From a checkpoint of a small mixture-of-experts model trained on Wikipedia.
Size: 9 layers, vocabulary 16384, 11.8M parameters.
Training: a variant of Muon for the experts, 515M tokens, 4013 steps.
Below are experts of layer 5 (counted from 0) of a mixture-of-experts language model. Rows are named router (the router's row for the expert) and show model dimensions 0-127. Each number is 500 + 50 x the weight over its row's rms, rounded and kept within 0 to 999. Numbers have three digits each.
After each expert's rows: a language model's description of what the expert responds to; "gets" lists some tokens that make up at least twice as much of what it gets as of all text. This comes from a sample of Wikipedia text that the model never trained on. Tokens count by the router's weight.

# expert 31
router:351438430483458415575508468570486372455572515519485473400409497401482552449542503482516462581476482443462530536527491551517501496608513450496557582499587485552487403525534464499541533440511490531491531542548505516423467508450477434589523468423469469503485503507536466439523507563564506535546468375510515461529464492531477566473536488395508521559490482582442487467506566487621514489534
It responds to: Mid-word syllable pieces. Short inner word fragments like am, ur, or, ad in names and rare words (Amalg-am-ated, div-or-ced), plus the word per.
gets: "am", "ur", "or", "h", "u", " per"

# expert 39
router:481520424531512491572410522465563389437459518475536520416409436466559545422559428499484442520435426478423510399531541497489533575472521465453530474433560465469461590510599503480549468535498457558464460573435453511572493474454533492506530525495493415535555476545359417472483543393508476486513424555553492439503473505439416522577510543401474451517533559483501537471518510523449522442531
It responds to: Data field values. Numbers and codes after field labels in infoboxes and data lists, such as ISSN: values, coordinate digits, population density, ratings, ISBN.
gets: " (", "°N ", "0", "5", "1", "."

# expert 7
router:525393397522577501516506474411543438454471415462559490433454502497514529399499497423499428529473391460409490581597490522513416462478508517435556509528501473528390512493524472478510482425484528563459351492500555591507497498464474490508477560496508385496572494507525382444502490492510466499416438543478480392469462513460410494504582481485519431548552475533450473504565507516509536460476
It responds to: Measurements and coordinates. Punctuation and units inside numeric data: degree and minute signs in coordinates, km, decimal points, parentheses before conversions, table pipes.
gets: " | ", ".", "′", "°", ") | ", "°N "

# expert 55
router:462554519475528433533488475504541411468473526503543476478592470465393580473523512513482443514470483478487538511515520464532489526582586474442470533465595344419498522505511470516489547473578491436480419445509586463496497508443557440543527503420453468531497603468515541421526507487503517570497425425575487409564499504486402520545567577492538510556478493554483453477415530501586637476406
It responds to: Foreign given-name endings. Endings and pieces of personal names in sports rosters and credits, especially Slavic, Italian, Japanese: I-gor, Dmit-ry, Marco, Kud-o.
gets: "a", "i", "o", "ia", "ina", "io"

# expert 23
router:491606451503399519523521442550550572495477535553589543423423575459554568514533507610479490469522483450424497440549608561536447561586465467469466544479586474509424568442584451500507549527490423477414406467515559513569509568445502413515524511521495365527446530569502498407490527486500484540459471522519519423523478498491499469488560555475473520520495499535473407460489601515491553446492
It responds to: Capitalized name initials. Single capital letter pieces starting a proper noun or title word split by tokenization, e.g. B in Brij, R in Radiology.
gets: " C", " S", " B", " R", " M", " P"

# expert 27
router:470531526543496579528497487545471465494511460536516555516457580497507556458526502515451438602407550473459459508551507466494579504517602451445527498490548469479356503554524453443461564400455521565534484501544578532586428492445477512561533535488393522550485497531478447513527490455579423635454519461606450488544470468520482518634495540523458465503536444596454467481488586545527555474420
It responds to: Sentence-final periods. Periods and semicolons ending sentences or list items, often fused to a word ending, such as tourism., format., years., and === headings.
gets: ".", ";", "s.", ").", "===", "=="

# expert 34
router:557580450420536441572506493543546449484497554457581455494514562525556496533463445543476534532547523529423490502532518552447563481591546422478495530546575577594524508539493468533482541501561563503589517511521567572607451560373544495553578530414494469494520594524456499454441410485482476550451407548591562448462525431469537495464510519447515518482425458537513474422503500502435606448497
It responds to: Slavic and Nordic name pieces. Pieces with j and similar letters inside Scandinavian, Slavic and other foreign place names, such as Esbjerg, Reykjavík, Banjul, Manbij, Bundesjazz-.
gets: "j", "l", "b", "r", "a", "ip"

# expert 37
router:508581447539433464569492509498490501395467469513456359475493463435442528532543442513446400495381499472549476541573501537461478554573595453537562452492527460478446537515557456415492458482509431523599482481524636486513542444438510513544537536405590456536452584545448477518555435502611452540511488453539520429534476493441503498514499607536554520441471524555548534465501518443495491471473
It responds to: Initial P and s letters. Word-initial letter pieces, mainly P, p, s, Z, starting a word, as in p-riesthood, s-ophisticated, P-oints, Z-iply.
gets: " P", " s", " p", " m", " | P", "op"

# expert 56
router:449546550482508487477500450499525550422508538511547477386484477517508543442502534561436489515452462511448466505559547565587494523578534419532509513457515396462435493512538477403508493450563478435577442488586511494541455503464638429493550514478480410554510602527493501486496495418469457481443480467551436411525469451491444502532570578582569489494455498561454475433447636527461461454389
It responds to: Name initial capitals. Single capital letter starting a personal or place name in lists and sports tables, often after a comma, pipe or country code, as in K, B, G.
gets: " G", " K", " H", " B", " D", " S"

# expert 20
router:432500455493558495510433509456514450486452501533543552451419477434626497487420535493509469503472478505449423418513536584470508474507547502418542493483592478414426499443546480445484501485492519597441422530547566573471540504513455519490428514513506445499556372523478453529471530402582548499437460466599501482415487484506451568632554538470454499566533420568503526509401501480495601506468
It responds to: Headings and infobox fields. Paragraph breaks, "=" heading markers and infobox field labels or values such as °W, "- Website:", "- Binomial name", postcode and FIPS codes.
gets: "\n\n", " =", " is a", "°W", ") =", " ·"

# expert 50
router:422486465477537510540467482535508418452470566533589470476504481460558552474510515462498531480454395517357577521429563542542584557558588483501493498543496453500543529453505525510474547460495462610518447473489610562522454441369576533567525423433471464526503557495610481495541443464524514523477453420598495463422471420517427497474552500572559518480410475474485498529458512491522564420482
It responds to: Slavic name fragments. Mid-word letter pieces of foreign, mostly Slavic or Balkan, proper names, such as ov, ev, ik in Vojvodina, Sarajevo, Kosev.
gets: "ov", "el", "v", "n", "ik", "ab"

# expert 47
router:446487441500501581485428460529522472458478418469469476496537527533473584469491531534445419532415508483459481583612580522523599549568535511486524487403477478437446497511520524445487562441494403497609458458515609498468475555431592461438519568397428487566420469585478502449570415493467538543460478490517533436434512550511486485558439517516458560502436415490446433452573524538484478499496
It responds to: Table row-ending pipes. Pipe characters closing table rows or cells, especially after numbers in sports standings, results and statistics tables.
gets: " |", " |  |", ") |", ")", " | ", "% |"

# expert 5
router:441437480483513395509532503503512441443428523483578447454568534499523531457503455514382463491549438491489452420501480484497497579558475498481629431460461465508428475403549515434522488542461479535520528466495520605566544512403482466570529468389452491536472495579529424448483442488475490547392456418563521461407458428512457550556504596491532521543591398498477512523493553483575493477463
It responds to: Line breaks in lists. Single line breaks ending a line in infobox-style dash lists and tables, e.g. taxonomy lines (Order: Carnivora), Location, Website fields.
gets: "\n", " Location within", " Location", " same", ", however", ": →"

# expert 14
router:453567395526529505535459397502588499455474571571498583569494432495543534473497395550449488592499434448484522404509520505541537522542499493474521542437549508570472496443563437421467531502465556509531431445524551535526467407476520506575593550413480477553519560571448483490464481513531566561478548444505548484511494433405529585545498543402500459510456409498456469473518536562616564527461
It responds to: Media release prepositions. Prepositions such as in, on, for, by, and media words like film, television, comedy, in sentences about releasing or producing films, albums and series.
gets: " in", " in the", " on", " for", " in a", " film"

# expert 53
router:486532447472602528482497498456487488422484447551517507496477562476518480483450463504436549467395471473454523565578512550504524596489603464510582676473494477472413515437587532504469527507491458563524521452481525567483413576540535452535506537463489444557460567577470396417465406469480574515484522447608479509481474447460469572493562578509525541510449400518544460482519483496561551444461
It responds to: Definite article phrases. The and preposition-plus-the phrases in running prose, e.g. at the, formed by the, saw the, on the.
gets: " the", " of the", " to the", " in the", " on the", ", the"

# expert 49
router:523528393439546486557435501449569498448558484533502503420465608450501468455504495581517474574399497494531501442541578499477546559530402489507538504528580449473502587479509453477546466550457485536498535481524517550522470523465529416514492637566466398525526443516511438392523432453592594500484480479539497435421532483441505534525537513499465447543492402513539524427426522430492633522525
It responds to: Verb suffixes in data. Suffixes ing, ed, ation closing words, often in tables and census or chart text, like stream-ing, Fight-ing, orient-ed.
gets: "ing", "ed", "ation", "ated", "ating", "ate"

# expert 38
router:483520491535661514585425473446546474531475547507504474449559494447487584421524490586466442514476410436532525526491565565509560516515490416430485497536529460596449523462522426409456521505486520503563456498577515492473442492479497517484503538486530500518502574510599410455481411428469521549474423526535460429533500519426452618593540580485464469518505454510586456429479610443537523540464
It responds to: Narrative action verbs. Main verbs and their inflection endings in plot summaries and histories, such as took, gave, wrote, abandons, entreats, ceased.
gets: "ing", "ed", " to", "ating", "s", "ated"

# expert 26
router:457529488540559457520498524465566439416455597592550525543376473472488536454428442489446536498424465487481494546504558526483582442484472460461442573470535518541489504528553480328475459490511538504488563426473508610531457510435538485558483528427539481536527537524524485526500454424498525601400530495485540559425506407460478513515552625525489463531452478537477428473454560487579565420504
It responds to: Locative preposition in. The preposition in, and also on, In, during, marking places or times in running prose, as in "city in Northern Ireland", "in the 1800s".
gets: " in", " on", " in the", " In", " for", "In"

# expert 4
router:444549486467471576569510491585583426502483536520563425434533445499500501501501506495480466576453483428402402514493479597495494551576467427476515540464559474481513531502485517580482535437523448541555502415451577468513538528453549505504628530448431458515511576533539398490535421440449532522485480512581426376491467487527488481502545498452551537525437501568461460521476599481581562382457
It responds to: Foreign name fragments. Inner letters of non-English proper names, often places and people with accents, such as Câ'm'ara, Mah'm'ut, Stara Zag'ora', Ch'ang'sha.
gets: "m", "r", "h", "c", "z", "am"

# expert 2
router:454491462466557595517452543442506449448561454452531412507421536472567474455515533458504493473463526488448522461556533555450553534493503537503488675503488445470391545529501417544540507412497458547478441511537558479532498406470557483457577514503525435629528498510502414518564491407572474539480532444572526401488501467494403534553563550502511497525490393530466421489413517471453564494478
It responds to: Table number separators. Decimal points, pipes and signed-change markers inside numeric tables of sports and election results, such as 25.40, | +17, 62.7.
gets: ".", " | ", "; ", "0", " (", " | +"

# expert 21
router:455481443495556453501458502466512573471502428526506526480590561519469479479438491486457399493438512390446523553514522471437516535549539481518551548490601463490474479469535438431486441478504502435533463446519534516581450452477501459488451461498509437563496459475558416424488462540506549532427507444595391462392453542474477575559614546449590489534501455617445449464443505573504561382468
It responds to: Clause-linking words. Conjunctions, relative pronouns and sentence-initial The/He that open a clause, such as the first time that, which, but, who.
gets: " that", " The", ", the", "The", ", which", " He"

# expert 17
router:368546523541554529498460531540541419498449509494478495542471593473523515478348482589501440529435478501453452453531552583422453550541448452459574468525484529490469488438553470450543519414455505454489488469522505545509485508454487495489561455510490443554449468624491517527427413518561445556478514466577588457503507571493427631512542557518566460527408456493460388450449482517496542443464
It responds to: Section headings and breaks. Paragraph breaks and wiki section heading markers (==Career==, ==Season summary==), plus cells in sports standings and results tables.
gets: "\n\n", "\n", "==", "===", "====", "==S"

# expert 28
router:505566463540537541558528461451528495429414542481517466523442521412512505528485403586379484514419581403449463579534515516531503558507561526459538569415529476520573554534543488555487525433457450505532478515489502471492510455420543420546503456561483413566469451567456423457525430489490382527470495472592458475592456465456458478476502565461493610566422455509543491497503556463540516401517
It responds to: Word-initial consonant clusters. Opening pieces of lowercase English words cut into parts, often st-, ex-, dem-, par-, as in stagnation, stalemate, stint, demolition, paramilitary.
gets: " st", " b", " w", " m", " h", " d"

# expert 58
router:489606562440502448519437471542504458443465547495579595419527471487557537415557387505514513524444432451537495480598561522497597517544582485445525505428598449463530503492558423431483497490514505491509512500441481533512525437434548504522517466558510458567605495471505469487472502528529500448503479489514450441485503463470463447507632680392534426506450432576540523494506543475505512471461
It responds to: Reference and list entries. List dashes, author initials and field labels in bibliographies and infoboxes after line breaks, such as "- Born:", "According to", "Genre: J".
gets: "\n\n", "-", " He", ",", " wrote", "- T"

# expert 35
router:388490485513549519558477414519523478432375425458528495498520487451512511562529565490484443537499478538524440530529562555492505581506475434365559491453464396461468518542513471370510502450513534532477429484544584544488456501443540485522539538545521481517534497523490508518491521448523575575443485465533498448500532465507528531601521483501509470556498395557445429407450620470554527542337
It responds to: Biography headers and delimiters. Title equals signs closing person headings (= Chris Morrow =), Born/Died fields, (born, and separators in footballer career and roster lists.
gets: " =", " (", " | ", " |", " / ", " as"

# expert 42
router:480598491527515506554473444481487441491527433530502508477516488410538526472500444528454429552448497416453548510534531475423541547506585516489554556437453502476409438454592453477466589429509518563529507525466508597564496572504464526495502534505451487584559473472576477532508477480554463529465496431535481465449438568531544611576567513465545448470505363622483403481547589462569556424478
It responds to: Sentence-final periods. Periods ending sentences, often fused with a word ending, like "Guinea.", "Ocean.", "artist.", "Paralympics.", usually followed by a new sentence.
gets: ".", "s.", ").", "\".", "es.", "ing."

# expert 1
router:477564428525532528546537440520543531445469522537586548480463490425523490458453495473432418469475500467332502503443518534490537525537467396515491579381605520485444420519499473458504567506506519495536511483518563452537531553497501486586449511438429470616612484606554453443552423538559508625513448429609512467473470459450527483525544550506551457496475512524449518437463513504486497460509
It responds to: Definite article "the". The and phrases ending in the, like of the, for the, that the, especially sentence-initial The after paragraph breaks.
gets: " The", " of the", "The", " the", ", the", " of"

# expert 57
router:510496452532567472563496547595531491460370541528569491480488535439492489389442462603470407490432474449450476488497513546512581557483535431362513538486560482409492562533580433456461549581551417420467465546491554537576501552518574527559468513493458486582517447524522495414509411439548490478466462455519483489516492449470475473462487603443407497517487472491441447471499488536583554454500
It responds to: Institution name words. Connecting and subject words inside names of organizations and fields, such as University of, Conference on, Society for, Social, Health.
gets: " of", " and", " for", " National", "ical", " International"

# expert 8
router:540510478543577451492472421532532440482367556500476518459530534498566509478509416547438510541522425430456573454613627461466594503512526434502567470436553554498506526547528461464463484459533512555594505521509571579497511475442563567528460540412521436577523476460558544484464482514491490453454519492566466468521496449448481644572572522444477489415518433596485447532444531550543508505466
It responds to: Year first digits. First digit of a four-digit year, mostly 2 or 1, after "Released:", commas or table pipes, as in 2011, 1982, 2017.
gets: "2", "1", "3", "0", "5", "4"

# expert 46
router:507535510566616535586460496468481450499473461503518528473503490384506565450434470472403545477534432507485541516575572510477508473521546527506571584414499474438417482507501462442427444472439525527617502525484528615550443547463550475519575640466518483497549465561501465503457470498557498489441447465578496470390434508473515531437511576427436473573487368544517520505504517524465570465481
It responds to: Copular and auxiliary verbs. Forms of be and have after a subject, especially "It is" in species descriptions, such as is, was, has been, can be.
gets: " was", " is", " are", " were", " has", " is a"

# expert 51
router:450404482554560511528520521515586457448528498560533485449456547525575528438447454512537423500486410491547525521574584518411517436548491457471571490457526498479520575492525473497541595468444463509523494584463536446483477489399580525491481525525480446596525442553491393431361509493477519541559457446511542503437523533429376534495504503401521573488462493514482445358463504441507557477471
It responds to: Election table structure. Pipes, line breaks and header cells in election results and office-holder tables, such as | Party, Candidate | Votes, Constituency, MP.
gets: " |", "\n", "|", " MP", " ·", "2"

# expert 54
router:447488497501506456602498488472538528427458547537554464532479468426455537444546487525561448492443402398467537540587525538492561439568543468457548576502471472439422467543530407520420488512480469492558504435543509496573379522494478426551536491521467478522519525601511456519469432470521571534512489417596426485494478518512509535560585593445498540491485470524474407456477575599491634489440
It responds to: Relational prepositions. Prepositions and linking words before a noun phrase, like by, as, with, between, such as, bounded by, accused of.
gets: " by", " as", " with", " from", " of", " to"

# expert 44
router:474519389509495512538427454546504498473490494509560514476622508501469622453465489481464448473513500468489486596550564463426592521515499512480574498442514486449478463533530455452436499436508456559569435512544576545521462538402525477439524651487410445576478432562445561442505425451452518543436463542511546478422496503472432483646490527475545571464417478485465419472497535489549527523524
It responds to: Table row endings. Closing pipes, parentheses and "==" ending table rows, headers and section headings, as in "| P |", "(2)", "==See also==".
gets: " |", ")", " |  |", ") |", " |  |  |", "),"

# expert 36
router:439503518458520475537553501499524410409487539493519475431566494532412515530419486499570434453435439510500581550535507536577578531536548474510525486505553501400461582447481511452479543491534479547456447506450565489528470502378585465561572465408492441640504569478526509452537459541540469599507457429490535395436534524448471558526512542482535504537522485565477510441384576486535559427462
It responds to: Slavic and Turkic name pieces. Pieces of Slavic, Turkic, Arabic and Eastern European names and places, like Przem-y-śl, -ski, -ov, -ić, Krasnoyars-k.
gets: "y", "k", "as", "an", "z", "ak"

# expert 10
router:419497519504500538535525479491490427414483502451548452453424479427527517460504490457536437575527523505390570487528576484513466491599499475459564522440496363588438561548576473474489566416424473474419480430465565474542490474420583470525481597490481367511613574509456491502559541528532497495450431491510521413444470515506489518586530537454507519525459532571464541480572513518520536539417
It responds to: Punctuation between numbers. Spaces, opening parentheses, dashes and colons right after digits in tables and records, such as 22 (8.7), 20–10 (11–5), 3–5, 8–11.
gets: " ", " (", "–", ".", ", ", ": "

# expert 0
router:561419488537536483544445431595491429500441548464541438482557517471526564553494480519406479443423504351464552502503521546461483489533517516488523541480590585508461548460545501503407559451531447457545467510469479632423466558464543458520542541455458455582512575524536400486539456436593497485480409488490506491458482471511573569564613548452468474547440506517590541483462530455525564467485
It responds to: Inner English word pieces. Middle pieces of common English words after a short first piece, such as ob-s-ession, dioc-es-an, def-ic-its, ins, us.
gets: "s", " t", "es", "ol", "um", " ins"

# expert 16
router:517513495455557469518501470451480418543555507462585426475475398516535494480489424503436511477475484547440561493567495600445577562493552438376532512371506465519537494525509480436519600405529484503582474364441528533446505458427517477519475533487520441586529516584546429392508511486521443511484472495493430445524425506508413571542586569464467549515530530579421510478517519530505535482535
It responds to: Digits and thousands commas. Thousands-separator commas inside large numbers in tables, plus first digits of years and scores, such as 3,454, 5,940, 1714, 1–2.
gets: "1", ",", ".", ", ", "–", "2"